Experts of a small language model: 12 experts in each of 13 layers, 255M tokens.
Below are experts of layer 10 (counted from 0) of a mixture-of-experts language model. Rows are named router (the router's row for the expert), up (a neuron's input weights, with its number), down (a neuron's output weights, with its number) and show model dimensions 128-191. Each number is 128 + 32 x the weight over its row's rms, rounded and kept within 0 to 255.
After each expert's rows: "raises" lists some tokens whose logits its average output raises strongly, later layers aside; "gets" lists some tokens that make up at least twice as much of what it gets as of all text. This comes from a sample of Wikipedia text that the model never trained on. Tokens count by the router's weight.

# expert 0
router [121  96 148 138 156  91 117 105 131 198  99 115 109  98  91 119 126 159  66 162 138  85 126 115 140 136 178 122 160 177 180 102 152 133 121 181 163 164 120 188  87  89 139 127 107 128 120 169 189 113 129 135 179 122  88 130  87  87  90 106 125 119 133  82]
up0 [205 128 112  85 142 132 130 167 120 144 108  75 179 117  89 160 139 143 136 160 150 121  89 138 164 211 173 147 146 148 167  64 120  99 115  71 141 127 118 133 166 117 107 169 146  87  97 103 172 134 128 181 128 162 142 150 195 163 144 157 140 113 114 126]
down0 [129  80 113 110  56  97 185 159 152 154 138 166  93 128 114 170 112  71  94 131 173 133 122 132 187 149 128 125 112 170 117 172 126 134 140 156  67 143  93 120 114 135 159  87  91 152 129 146 104 139 163 119 142 104 153 133  94 113 101 136 109  97 158  95]
up1 [128 134 126 179  99 132 167  67 114 128 102 106 104  96  81 116 150 134 121  94  90 143 116 153 185 142  97 129 118 122 105  76 129 103 124 146 135 121 137 138 102 125  86  95 131 105 118 118 125 135 159 101 105 113  93 120 154 155 166 111 146 126  83  75]
down1 [108 150 112  91 152 119 147 130 145 114 123 111 159 101 136 149 119 148 151 193 172 132 182 146 150 118 142 207 131  87 165 159 108 144 137 125 151 116  51 101 166 170 177  68  65 134 132 104 102 167 154 147  85 131 186 102  86 138 101 110 125 173 141 123]
up2 [142  85 161 132  70 144  80 174  63 212 124  73 124 111 159 150 163 153 136 158  46 112 135 136 151 108 132  98 190 134 114 103 159 139 126 109 145  82 123 111 118  94 112 182 125 145 121  57 135 103 133 185  78 187 135 111 122  59 203 111 203 114 181 120]
down2 [143 178  94 144 103  89 143 105 159 162 132 110 131 220 137 145 136  82 164  67  69 101 143 164  95 152 151 140 119 116 128 153 151 158 163 139 143 132 200 135 101 150 105 127 134  84 200 101  90 116 145  88 146 111 108 186 155 107 114 143  75 156 147 148]
up3 [ 73 120 125 159 163 109 141 136 119 123 113 113 125 166  36 141 129  58 119 151 148 175 127 137 156  93 153 116 126 163 191  88 104  85 136 128 138 136 112 171 120 107  90 113 123 146 140 149 162 128 115 128 191 146 121 159 156 142 140  57 178 169 126 165]
down3 [186 120 165 124  79 129  92 125 170 143 111 135 106  61 167 118 118 145  35 100 144 182 133 141  59 108 168 170 123 107 141  79 102 170 129 107 149 116 150 100 158 170 160 189  85 134 126 109 165 151  97 144 134 147  90 146 127 162 111  77 155  92 117 103]
up4 [149 155  99 148 137  80  79 142 174 177 137 123 127 116 125 156 140 157 124 143 131 137 137 145  86 124 129  82 157 161 148 185 155 166 146 104 146  63  85  83 156 135  89 147  95 181 122 142 114 148  92 160 177 138 154 133 101 116 168 128 111 158 110  57]
down4 [104 125 112 129 118 141 120 128  83 135 139 118  56 108 140 132 145 130  36 107 104 126 135 122 108 132 140 206 121  97 109 140 177  45 108 109 134 162 150  83  78 141 129  91 109  99 111 132 162 128 176 118 109 129 198 143 168 128 111 134 174 111 202 183]
up5 [178 106 162 152 164 110 171 205  52  95  96  79 133 111  60  85  79 162 125 146  86 120 163  81 139 105 136 194 177 195 114 109 127  99 120 151 210 125 102  65 166 112 155 117 159 143 135 106 159 131 136 143 111  72 130 132  78 141  49 145 164  85 169 130]
down5 [ 50 141 128 155 146 138 152  86 132 152 186 146 156 163 127 126  88 125 135 168 144 119 157 124 174 159 140  85 174 149 146 153 104 133 128  78 117 112 163 132 156 147 150  96 110 160 198  57 184 102 118  77 109  95 132 143 137 151 156 130 125 168  79 121]
raises: ",", " and", ".", " of", " in", " the"
gets: " of", " and", " for", " as", " L", " was"

# expert 4
router [129 106 130 135 134  58 131 103  79 129 122 148 185 117 115 145 129  87 148  98  98 117 126 154 158 112  74 134 143  72 133 161 157 207 147 133  92 109  97 160 153 107 125 144  96 152  81 154 141 109  82 135 175 147 160 127  94 157 116  94 127 127  81 118]
up0 [126 140 105 106 158 121 143 115 103 167 158  59 102 130 123 135 135 186 132 137 167 148 145  97 145 164 152 105 122  98 116 124 146 107 104  90 132  90 123  79  92 134 148 110 103 177 137 132  98 109  92 181 117 159 139  93 153  72 120 111 136 166 148  98]
down0 [102 113 105 101  72 190 127 135 164  95  95 185  95 124 114 133 121  90 122 119  91 112 157 152  98 145  90 141 191 154 113 120 112 147  43 144 130 125 105 121  93 126 171  90 156 144 137 131 112 143 180  96 104  82 146 117 104 151  71 150 142 114 192 154]
up1 [ 92 110 109 113 151  52 124 165 129 173 111 117 153 131  95 154 149 126 167  77 131 166 147 153 142  95 152  97 131 133 142  81 134 150 143 179 152 105 162 115 136 103  98  91 146 163  56  99 178 130 140 145  92 113 122 106 146 103  92 199 127 134 107  65]
down1 [173 154 143 147 103 188  84 116  97 136 109 140 107  79 164 136 176 171 102 116 126  96 115 139 122 123 125 114 134 110 161 106  95 139 129 102  90  73 163 115  79 161 150 107 179 126 137  97  89 162 106 154 179  79 125 107 118 100 136 132 141 173 124 145]
up2 [134  92  99 137 139 122  99  70 190 119 112 110 138 126 148 164 131 201 139 159 115  82 125  95 164  87 115 132 116 136 165 141 145 200 127 101  93  92  88 126 184 131 102 145 181  56 160 132 109 108 138 122 148 118  74 117 167 128 134 107  88 123 111 116]
down2 [115 120 110 128  77  71 148 192 116  96 122 130 147  83  91 139 142 135  65 147 128 135 120 136 129 112 164 128 198 168 135 143  78 158 117 118 158 152 111 107 124 118 116 101  74 167 125 118 115 176  88 132 119 167 112 134 115  74 167 142 176  97 132 174]
up3 [101 164 167 162  64 136  91 120 126 109 114 125 188 108 115 138 107  67 130 147 109 131 116 207 146 107 146 149 153  95 144 163 186 149  82  81  93 177  94 107 129 115 126 140 106 176 126  99 110 145 106 177 157 140 158 139 142 120 125 155 137 123 115 129]
down3 [ 63  75  88 133 118 119 125 155 168  73 105 148  68 143 103 149 111 103 114  98 131  92 114 124 175 147 140 109 103 134 163 113 122 113 100 164 104 125 162 109  93 124 125 143 148 102 147 114 147 130 113 174 100 139 152 172 128 169 206 103  90 133  61  79]
up4 [135 166 141 146  60 133 178 138  51 116 106 137 169 168 128 113 144 127 139 136 144 128 175 221 100 115 121  98 120 159 116 162 130 110 100 127 115 109 111 100 134 177 118 116 110 133 114 153 146  95  96 139 115 129 149 106 143 163 172  86 113 108 169  95]
down4 [117 168 100 121 140 130 142 150 108 134 152  70  94 124  98 101 123 110 100  98 112 129 158  98 165 134 115 106 129 111 143 193 160 140 169  86 113 147 188 113  88 102  45 103 127  59 143 134 148 106 105 158  91 126 151 135 132 152 146  94 141 107  88 102]
up5 [107  81  73 125 108 118 138  93  97 140 121 144 168 120  67 114 158 161 157 144 182 119  92 154 168 143  62 133  71  91 107 107 170 131  93 143 136 176  83 140 161  66  93 144 125 118 141 108  63 124 151  59 135  76 126 139 108 175  82 109 139 150 191  81]
down5 [152 175 148 108 113 151 146 172 144 126 125 104 105 207 155 135 138 139 137 166  37  75 125 141 160 172 146  59 141 175 137 157 131 130  85 133  91 127 153  72 100 110 110 134  89 124 123 234 138 153 160 168  91 148  38  93 113 180 111 128 115  92  94 108]
raises: " ", " S", " (", " J"
gets: " |", ".", "|", ".\n\n", ";", "\n"

# expert 8
router [104 138 108 174 158 141  69 100 121 143 140 103  76 107 134 157 144 175 151 150  88 117 141 108  78 128 178 177 142  91 151 198 160 141 146 175 156 108 118 172 146 118 169 119  91 159 121 158 122 195 142  73 108  91 116  98  75 157  98  99 124 122  59 130]
up0 [139 181  86  84 116  83 160  96 107 122 128  75 145 183 167 166  62 156 123 129 102  81 107 116  95 120 158 112 124 151  90 135 178 141 148  79 101 109 121 137 121 146 156 113 186 135 108 182 128 129  67 102 143 144 130 154 132 112 187  94 156  83 150 136]
down0 [100 148 154 172  82 139 152 120 143 107 119 218 177 134 134 159 162  89 121 105 113 132  89 164 113 153 100 133 144 127  91 140 122 120 141  93 106  84 131 147 143 136 155 123 102  77 184 132 114 150 177 157  63 113 120 169 131 132 120 131 118 183 183  93]
up1 [106 162 113 149 143 176 104  86 116 108 111  89  96  90 100 155  66  71 159 190 169 121 122 156  81  68  88 133 150 118  97 137 139 142 143 102 128 156 110 165 161 142  95 161 115 175  95 199 176 181 128  86 103 124 108  98  95 119 123 167 123 103  46 190]
down1 [126 174 175 148 159 106 127  81 134  91 208 105 123 129 112 115 107  84 111  26 111 177 132 117 184 116 159 139 110 143 149  98 147 116 204 128 137 132 145  99 159  84 109 173 159 137 126 131 143 150 119 156 113 150 110 133 159  76 127 142 123 111 111 137]
up2 [ 98 172 143 111 114 169 139 112 112  92 110 122 159  98 129 173 132 179 141 123 173 159 138 128 106 108 155 127 139 137 119 165 166 169 134 150 171 160 142 148 169 117 162 116 142 154 156 117 139  59  88 112  98 170 111 137  73 121 107 124 124 150 104 145]
down2 [160  78 100 138  99 184  70 127 145  76  63  67 167 104 132 157 122  99 152 115  18 153 125 142  70 112 106  88 112 118 208  99 132 181 104 176 193 126 110 121 143 150 142 142 104 109 167 104 110 114 158 131 119 166 109 141 140 203 178 158 123 124 169  61]
up3 [ 73 147 104 128 131 139 135  85 118  97  80 118 132 140 158 100 128 110  91 118 106 140 142  80 111  90  91 129 128 153  96 150 116 123 183  79  98 130  83 154 169  93 149 121 202 141 152 157 155 179 122 143 146 132 131 118 156 149 126  67 129 103 109 160]
down3 [190 109 142  78 132  63 143 108 134 131 154 138 121 125 164 180 157 114 127 126  89  96 153  76 121 174 131 146 192 121 136 125  69 124 176 147 122 107 161 128 104 107  85 144 109  94 154 103  81  83 114 159 152 152 101 105 148  66 181 125 150 146  96 116]
up4 [ 99 107 142 133  79  89  58 153 132 166 126 132 130  77 164 167 118 176 134 158  99 116 121 100 165 126 128 151  88  74  86 112 104 205 193 170 114 187 143 115 115 123 112 123 107 160 146 148 145 163 131 158 105  84 156 134 114  91 123 124  82  92 170 155]
down4 [227 130 188 139 143 149 165 130 154 163 138 122 110 160  86 148 168 100  56 155 161  76 142 130 100 127 153 119 167 119 109 116 226 133  61 122 113 116  84 175 139 135 130 169 114  86 113 108  68  90 114 105 188 161 156 126 181 125  86  92 139 128 156 147]
up5 [179 110  88 163  32 116 158 158 140  90 128 150 145 193 111 114 125 127 196 171 113 171 159 173 138 173 148 123 131  84 128 127  85 155 125 144 114 184  94 118 141  67 147 126 104 114 111  90 195  57 173 108 107 104 129 184 149  98 132 130 153 131  91  81]
down5 [101 118 154  93 145 123 141  75 105  97 115  81 170 158 178 208 136  77 142 145 171 141 129 137 112 149  66 137 139 156 111 125 118 134 116 202 142 152 120 114 107 186  85 138 110 111 143 111 145 170  67 136 108 148 114 130  74 166 170 147 113 141 113 134]
raises: ",", " and", " in", " (", ".", " |"
gets: " to", " |\n", " would", " had", ")", " —"

# expert 5
router [126 154 150 170 141 133 117 135 116 131 168 149  99  79  81 147 195 155 147 131  46 102 138 133 136  72 148 173 133  98 113 156 171 148  71 130 169 116 122 161 114 132  91 130 185 142 175 101 144 135 149  81 128  82 103  71 127  85 121 115 150  85 122 134]
up0 [148 158 182 153 105 172 142  99 128 136 129 208 126  78 153  91 146  84 167 119 102 150 137 151  71  88 134 143  75 118 199 178 100 105 143 131 144  94 128 140 110 122 160 107 144 173 131 152 148 168 142 147 148 167 105  99 154 183 145 137  76  97 116  99]
down0 [110 117 174 169 163 122 133 146 137 148 135 106 127 175 118 151 150 181  78 153 109  91 119 139 150 110 102 176  95 149 145 165 166 158 118  95 135 144 131  93 161  92 117 120 161 102 124 148  67 135  79 125  78 113 102 107 112 135 161 119 152 134 113 159]
up1 [118 138 143 104 114 133 127 121  72 144 178 152  79 127  80 151 169 103 151 174 138 103 195 144 110 151  95  87 114 138 106 143 152 179 169 142 187 129  95 134 130  73 159 131 136 123 149 171  69 131  94 136 122 103 144 148 108 127 164 169 141 135  76 121]
down1 [ 90 100  91 117 140 132  91 133 189  82 135 107 143 157 163  62 133 104 122 127 141 113  88 170 143 139  68 140 121 177 171  47  83 136  97 149 122 134 174  98 152 124 153 130 145  84  83 120 188 109 131 146 121 141 124 121 118  92  99 179  78 115 162  95]
up2 [138 151 157 172 176  92 104 151 156  98 152  80  61  92 121 110  79 126 137 116  81 116 174 151 116 123  87 226 177  77 103 185 154  82 156 121  98 138 130  76 151 130 176  64 117 106 124 167 176 136 110 103  99 126 129  76  26 121 154 156 123  92 217 120]
down2 [127  65 142  79  49 162 144 110  80 145 127 119 202 173 134 115 136 139 170  59 120  65 105 121 123 141 129  58 137 141 136  77 110 107 117 166 169 123 133 189 142 109  54 185 147  97 110 162 141 154 170 159 100 155 124 158 199 129 116 111  98 143 101 111]
up3 [140 192  45 161  99 113  93 125 135 164 148 139 161  94 123 143 166 102  65 127 112 115 134 105 103  90 190 155 165 194 154 141 131 137 149 151  92 117 148 147  99 177 133 145 151 127 132 101 140 144 133 118 144  66  69 127  58 137  83 108 122  85 124 116]
down3 [126 135 144 127 169  76 106 122 142 119 145 125  99 164 194  94 108 143 118 119 183 113 134  82 128 111 149 119 132  93 133  88 101 107 121 159 136 128  75 128 154 165  96  83  86  83 104  81 107 155 122 131 119 153 170 148 121  82 188 112 109 141  91 111]
up4 [ 54  62 150 127 163 211  89 124 134  99 106  61 161 117 126  81 143  88 181  92 123 116 189 109  84 131 136 103 128 160  90  99 102 129  47 131 139 181 160 134 181 150 180 149 120 150 151 122 161 192 129 118 164  82 108 109 109  85  35 135 173  85 135 144]
down4 [ 88 158  77 146 141 119 152 120 148  87  84 170 116 122 148 178 111 149 129  91 181 189 116 157 206 119  74 101 140 134 167 146 119  94 146 151 122 113  61  69  81 124 168 107  67 112 128  82 161  89 103 164  84 119 141 183 112 160 108 145 184 173 127 147]
up5 [162 142 182 116  94 150 112 155 137 124 130 168 144 106 177 175 135 156 156 145 103  82 142  98 113 137 134 151 173 148 106 189 144 147 133 137 131 141 101 151 180  89  89  99 145  55 129 131 153 152  89 174 189 108 134 132  90 121 126 118 171 113 116 146]
down5 [132 116 124 114 148 127 124 115 182 129  94 129 203 134 105  63 186 139 122 160 128 165 155  92 173 124 113 125 113 113 177 144 140 122 104 140  86 114 153  72 128 143 113  79 110 161 106 170  94 162 118 107 115  87 114 149 157 121 105 116 134 130 150 127]
raises: " ", " N", " T"
gets: " the", "-", ":", " The", " and", " a"

# expert 9
router [ 40 160  99  97 146 151 158  72 111 130 153 120 114 122 131 163 111 146 113 126  62 112 127 165 118 176 149 109  89 170 112 151 154 153 136 136 137 101 235 155 160 116 132  99 135 167 179 159 139 138 191 150 130 148  60 114 157 121 151 109 143 118  57 102]
up0 [174 146 118 150  76 137 108  81  87  91 149 120 131  97 132 131 114 194 159 202 100 172 170 119 186 143 146 126 147 130 149 102 107  98 120 158 120 179 197 107 137 111 159  49 110 165 157 153 101  52 133 140 122 101  86  70 133 150 158 100 139 183 146 147]
down0 [133 144 129  94 169 163 164 138 102 123 161 106  97 197  93 134  74 114  99  54 113 127 117 159 114 147  87 163 117 136 130 130 110  91 171 145 189 120  82 122 171  70  93 181 152 174 161 107 143 159 133 139 150 135 133 163 109  93 144 126  90  56 146 133]
up1 [ 99 183 134 102  99 185 129  72 138  60 151 117 145 101 114 102 109 121  76 136  97 155 129 141 130 105 138 109 117 147 166 168 164  74 139 128 134 100  70 140 140  93 141 140  62 159 118 156 148 155 129 101 101 133 172 151 143 101 104 130  92 153 168 170]
down1 [ 72 124 113 110  91 126  71  94 131 133  77 108 116 149 152 135 108 111 126 107 148 130 125 153 160 128 165 146 128 110 159 113 125 220 166 121 150 165  92 110 132 135  91 145 169 109  92 115 118 112  96 186 109 147  64 185 160  38 112  90 145 119 116 151]
up2 [158 149 157 133 176 126 169 126 157  95 141 148 126 107 132 130 166 108  80 149  83 180 123 141 141  97 157  82 141  93  62 127 135 179 123 103  92 115 146 139 177  62 119 116  92 111 116 103 116 113 180 117 140 120 118 177 107 117 133 142 115 134 122 176]
down2 [106 123 139 152 131 117 148 159 163 117 108 120 170 113 122 161 147 127 160 144 133  95  97 129 109  99 187 174 144 156 118 137 110 170 154 192 129 100  95 137 143  92 170 127 158 104 144 100 131 154 150 107 146 123 170 146 100  71 196 101  36 128 110 166]
up3 [134 161 162 142 127 152 133 149  89 172 136 114 109  93 132 128 124 127 178  97 149 116  87 143 112 128 194  98 153 140 142  97 177  76  97 141 131  91 132 139 120 106 126 136 142 116  96 114 128 186 111 145 109 111 111  69 172 133  59  61 116  84 113 127]
down3 [127 107  95  86 111  94 134 139 136 128  72 141 155 194 155 169 140  91 149 135 122 132 102 152 164 124 145  96 118 164 131  88 151 133 142 120 133 117 110 186 148 132 120 144 105 133 105 103  92 114 137 162 157  74 124 113  96 115 174 170 167 150  94  76]
up4 [133 174 102 132 135 130 100 187 105 113 117 133 139 149  85 153 214 133 121 144 115 141 107 161 104  98 115 100 163 186  96 212 148 198  75 106 128 140 132 160 194  99 136 152 129  87 139  92 146 121 163 123 121 124 120  77 105 209 130 115 128 147 170 106]
down4 [157 100 182  90 167  88 101 174 123  94 143 144 102 149 188  91 131 112 177  61 124 118 118 134  80 126 129  71 125 151 104 120  79 142  97  92 136 126 117 157 130 135  98 101 155 102 125 131 155 112 117 116 188 143 147 199  90 161 111  94  86  95 162  76]
up5 [103 161  98 126 112 107 122 115 175 169  87 149 151  88 153  85 124  99 116  88 141  82 152 140 169 154 149  86 125  94 147 139 125 159 149 101 125 116  99  90 150 110 141 165 133 127 176 136 110 151 139 104 131  98 140 158 103 165 165 139 153  72 124  94]
down5 [118 145 105 113 146 177  78  97  99 144 139 166 142 120 145 172 103  83 163  73 139 146  76 129 182  60 143  62 111 160 141  92 188 126  47 203  97 140 144 138 108 179 118 150 113 174  93 149 134 149 169 157 147  95 164 140 145 131 158 147 101  94 202 135]
raises: ".", " and", ",", " to", "'s", ".\n\n"
gets: " ", "201", "0", "200", "\n", "–"

# expert 10
router [143 107 145 110 129  76 138 115 125 142 120 115 121  69  88  95 141 172 144 127  68 111 151 124 117  97 182 164 123 135 168  93 145 176 145 180 155 138 139 193 185  88 151 120  81 152 106 116 213 144 159 115 104 134 154 108 118 171 168 108 112 122  91 115]
up0 [222 149 138 120 126 182 174 102 169 139 158 151 136 120 117 125 130 119  74 160  99 166  87  95 138 115 113 144 144  40 165 194 130 172 166 110 144 165 107 152 104  92 146 108 130 134 135 149 113 126 112 148  96 122 175 132 192 118 108 118 165 192 119 137]
down0 [123 152 144 169 137 137 154 151 108 116 165 201 124 107 109 114 133  82 133 170 131 141  92 161 120 194 132 152 127 159 112 186 129 147  73 170  89 127 169  87 103 139 105 162 150 123 119 109 143 166 167 159  88  84 167  91 134 121 153  83 118 152 135 113]
up1 [168 173 108 167 137  88 125 106 175  90 157 165  95 123 135 167 115  85 149 102 129 118 104  69 141 164 182 148 149 124  55 155 145  85 138 170  76 111 145 178 155  73 140  51  99 145 100 105 179 140  71 178 145 105 149 100  92 178 123 102 128 116 112 129]
down1 [126 118 134  55 176 126 101  84  91  92  97 117 143 180 161 221 113 173  53  90 141 127 145 108 135  62 155 128 156 124 118 136 149 143 160 182 107 149 152 147 104 131  96 158 186 173  99 144 102 155 192 160 123 107 102 167  86 112 151 103  94 133 164 126]
up2 [ 69 127 138  88 139  87 132 100  89 180  80 159 177 125 170 121 120 160 142 125 186 108  93 115 148 110 144 138 122 118 108 111 121 168 128 151 182 109 141 201 134 100 155 133 163 127 106 113 157 126  78 158 147 135 142 143 100 149 131  66  41 131 148 109]
down2 [130 123 137 181 140 174 163 120 128  91 160 163 142  92 150  55 198  94 120 128 109 140 148 140 175 136 130 128 168  82 108 118 161 125 147 154  28 117  64 127 115 170 146 101  63  85 142 128 123 113 153 135 142 106 174 114 136 172 164 147 155 140 101 125]
up3 [ 93 103 140 123 156 114 216 117 138 125 112 121  95 144  87 161 116 163 131 197  92  87 120 108 151  80 193 134  90 146 102  90 150 191 120 145 146 145  65 151 147 166  99 135 165 101 169  91  93 136 169  90 134 144 127 111 105 139 205 149 124  81  83 124]
down3 [162  95 142  85 117 132 128 140 128 110 154 128 114  65 145  89 111 133 175 127 114 102 160 103 139 117 102 107 151 165 119  96  40 125 129 109 164 175 116  53 104 139  86 105 119 141 132 156 116 127 122 135 152 154 120 105 224 166 170 135 167  83 149 182]
up4 [161 188 146 167 145  87 155 122 132 142 137  62 147 122  88  99  97 128  89  87  99 175  93 163 125  99 159 186 106 153 153 174 129 168  89 136 201 140 148 162 100  83 198  95  95  98 132 101 153 116 179 105 147 146 152 157 160 175 150 123 129 143  67 150]
down4 [ 72 141 131 126 131 154  82 129  79  87 108 127 186 167 172  85 142 122 117 157 126 148 106 148 128 132  90  83 125 115 128  92 106 111  97 174  87  88 130 102 161 134 105 118  87 225 130 159  90 141  95 102 140 147  45 152 101 119  78 138 128  89 151 177]
up5 [ 62 129 163 105  91 141 134 106 108 117 175 146 162 100  85 138 118  90 103 116  81  91 120 105  71 117 103 155 142 120 112  98 175 112 122 142 156 163 175 147 118 116 153 167 144  72 145 149 138 158  80 139 130 227  74 116 180 121 159 111 134 181  78  87]
down5 [137  98 111 106 154 168 108 166 177 150 139 169  71 167 104  87 111 178 141 187 118  87 165 146 116 134 101 112 160 104  77 129  84 157  75 169 151 185 112 179  94 117 133 101 146 145 120 160 181 108 147 152 129  96 151 156  86 134  96 101 152 119 109 148]
raises: ",", ".", " and", " (", " |", "\n"
gets: " ", " (", "1", "3", "2", "4"

# expert 1
router [129  97 193  94 113  75 165 178 129 164 149 150 165 139 129 108 152 126 100 139 183  83 106 141 107 125 138 153 153 167 192 142 136 176 148 132 131 124 124 117 175 137 136 142 105 147 161 137 106 106 122 204 179 137  89 108 117  97 112 102 134 102  87  73]
up0 [144 129 130  58 152 125 146 123 114 124 199 166 133 152 114 143 201 141 136 100 151 140 146 133 109  96 131 104 111 132 119 108 132 192 157 132 155  93 155 131 135 140 168 143  92 137 154 149  87  72  99 163  89  72 114 143 136  85 130  48 160 127 155 170]
down0 [ 83  74  94 138 142 131 122 124 129 123 106  60 173 108 116 158  84  90 145  93 116 211 125 162 118  83 118 148 199 109 108 145  99 133 145 141 100 104 145 109  49 161  98 157 146 114  95 129 161 141 161 160 118 117 135 208 142 141 170 170 100  66  88 166]
up1 [ 96 138 115 164 129 143 144 151 106 149 235 123 131 154  98 125 127 185  81 122 105  94  95 122 127 114 211 112 107 147 165 110 111  92 121 153 140 152 140 113 126 152 143 155 101  54 163 104 104 138 147 173 113 116 113  70 133 198 119 150  95 104 175 134]
down1 [118 183 157 124 117 122  87 142 117 134 135 110 136 120 109 117  95 178 117 149 125  88 112 105 127 147 122 158 125  25 132 153 160  86  99 152  34 109 169 129 129 154 151  69 121  65 160 157 180 146  70 125  89  82 129 123 120  72 116 133 108  70  97 114]
up2 [ 91 105 105  68 129 108 154  85  78 103 161 180 152 125  88  90 135 112 157 147 158 132 176 134  95  26 156 122 142 132 117 190 156 125 197 141 116 111 114 155 180  88  87 130 120 126 130  67 151 139 156 136 157 102 124 106 197 142 149 129 181 159 135 185]
down2 [ 92 141 119 137 111 139 144 190 101 114 185 111  97 136 150  97 106 150 135 162 144  84  63 146 155  67 173 166 186 130 135 165 150 106 118 141 127  71  77 145 135 110 136 115  90 117  72 185 145 127 112 144 139 151 150 112 129 109 150 153 165 111 210 146]
up3 [ 77 132 123  91 188  91 170  57 115 181 180 151 176  54  97 113 188 189 104 154 112 134  77  37 121 104 103  95  87 139 109 196 105 114 133 148 109 161 129 137 163 140 145 133  91 207 135 120  93  86 155 164 153  94  69 178 134 128 129 107 128 142 138  60]
down3 [155 106 137 177 156 117 133 142 142 112 152  83 126  90  80 144 113  62 113  92  50 151 152 138  89 190 125 108 151  84 172 126 163  98 129  89 138  45  72 108 159 146 108 196 132 172 165  65 124 112 130 110  95 125 165 117 106 111 133 128 117 150 111 157]
up4 [109 116 172 105  97  91 154 159  83 134 159 146 135  98 141  97  86 116  83  94 147 152 149  86 119  83 134 101  93  96 156 166 171 124 138 140 144 168 220  94  93 135 159 157 156  98 138 119 136 131  91 124 182 120 127 122 118  99 156 117 130 148 130  89]
down4 [169 156  94 102 127 143  82  68 130 128 150  93 115 167  96 137 139 162 112 140  62 148 177  72 127  75 116  35  93 149 153 198 150  76 149  78 142 171 148 117 104  90 107 138 175 100 151 189 109  72 141 127 156 144 116 146 114 177 135 137 128 204 118 136]
up5 [ 86 192 103 128 121 146 155 124 127  96 140 162 128 125 138  82 151 137 162 104 164 113 191 168 148 122 113 103  92 153  87 161 162  96 142 144 144 112  88 147 126 125 156  92  90 118  89 119 118 105  58  85 135 118 104 124 116 118 130  86  82 178 109  97]
down5 [169 116 154 140  98  72  94  94 142 129 151  96 118 150 146 153 127  92 130 117 145  82 153 135 105 168 125 144 187 148 148 138 132  86 117 129 121 109 130  46  97 151 184  96  98 128 107 112 121 176 150 141  97 109 120 177 184 159 130 117 191 158 100 148]
raises: " and", " the", " to", ",", " ", " in"
gets: ",", " of", " in", " and", " on", " from"

# expert 11
router [141  79 137 120 116 130 144 115 114 157 161  93 162 131  93 105 120  75  94 147 103 114 124 104 174 117 156 123 146 135 127 165 133 124  96 143  93 119 176 108 132 175 131 101 145 120 196 141 140 105 175 159 162  95  77 125 116 106 108 107 194 112 130 127]
up0 [147 109 172 194 106  95 106  77 159 103 129 136 198 119 120 107 135 168 138 103 110 131 134 109 153 159 143 142 127  81  72 138 138  96 148 175  62 187 145  83 133 123 103 146  87 111 140 102  95  63 164 131 154 154  42 132 105 147  81 111 112  93 120 165]
down0 [110 113 167  80 140 196 156 113 166 166 120 149 107 129 124 145 102 164 112 138  93  96 170 134 129 133 180 120 122 140 130 155 102 156 130  94 160 125 176 141 144  88 192 124 156 124 162  73 213 105 117  87 148 108 159 140 198 139  68 135 194 107 117 117]
up1 [110 130 145 173 158 143 142 119 127 112 116  89 135 120 142 119 113 138 132 129  94 116 129 121 123 138 113 138  79 138 170  88  99  95 114 127  69 140 185 152 121 149  92 145 141 135  80 132 159 186 159 160 158  96 156 140 111 145 152 135 142  77 137 106]
down1 [184 127 109 149 143 137 113  84 111 171 142 173 133 122 176 108 122 161 138 127 117 157 130 105 122  64  90  93 133 107 170 132 146  77 180 131 174  88 115  97 142 133 107 104 160  46 163 149 141 154  82  80 170  97 115 144 162 167 118 147  73 179 119  46]
up2 [116 192 142  94 147 122 137 126 203 100 131 128 176  77  97  93 167 175  91 157 156 150 103 120 118 140 133 135 119 112 156  94 167 109 146  95 174 114 126  83 125  84 133 163 164 112  88 110 130 118 216 121 189 131 130 157 118  93 148 104 167 102 174 128]
down2 [152 119 157 109 131 121 146 115 127 117 108  90  85 121 109 217 135  88 113 106 169 117  90 163  95 125 114 124 167 135 141 175 153 193 169 138 129  79 142 149 151 145 178 158 108 117 170 126 121  75  96  89 125  54 146  94 175 109 126 116 185 116 141 114]
up3 [173 134 110 102 109 138 170 109 108 116 134 121  97 100 185 219 186 139 104 117  97 113 174 159  73 190 128 125 126 121 123 188 182 120 162 132 156 180 149 143 112 163 143 131 145 130 151 129 122 134 112  91 138 130 127  28 135 174  61 128 107 135  85  88]
down3 [120 112 158  88 115 152  70 105 141 157 110 110 146 139  95 134 116  85  81 171 103 205 125  84  76 175 129 148  84  94 156 111 126 115 148 161 100 141  92 168 119 152 147  77 148 148 121  97  77 118 148 125 123  97 163 120 116 181  76 178  87 139 160 149]
up4 [116 131 108 131 118 153 150 116 129  62  64 157 143  79 104 131  97 109 168 174 151  66 176 157 157 157 142 129  99 121 124  96 103 102 105 122  72 133 130  81 165 106 140 134 103 136 128 109 108 133 128 182 147 157  62 121 138 144 189 152 193 117 203 135]
down4 [ 73  84 140  83 127 123 146 106 110 111 111 142 134  97  93  68 116 134 125 145 120  73 106 133 137 210  99 133 133 182 110 107 144 147 127 115 170 151 149 164 164 102  87  57 105 199 115  99 142 125 131 146 157 117  95 141 130 144 124 140  83 138 124 134]
up5 [ 89 138 128  68 147 125 119 134 108 173 153  92  98 151 115 114 156 101  84  78  87 155 144  91 137  80 112 120 103  95  99 122  98 175 108 120 143 107 140 112 115 152 133 132 134 165 182 167 136 150 130 139 122 166  75  98 136  28 132  42 158 146 116  84]
down5 [139 129 152 130 116  78 119 104 156  81 156 109 139 102  77 115  72 185 120  93 160 125 136 158 114 152  60 168 138 112 103 120 116  38  88 132 129  66  84 170 113 134 163 134 154  68 190 137 131 101 145 106 106 154 122 178 150 147 113 124 186 143  91 173]
raises: ",", "-", " in", " ", ".", " the"
gets: " was", " is", " he", " (", " were", " are"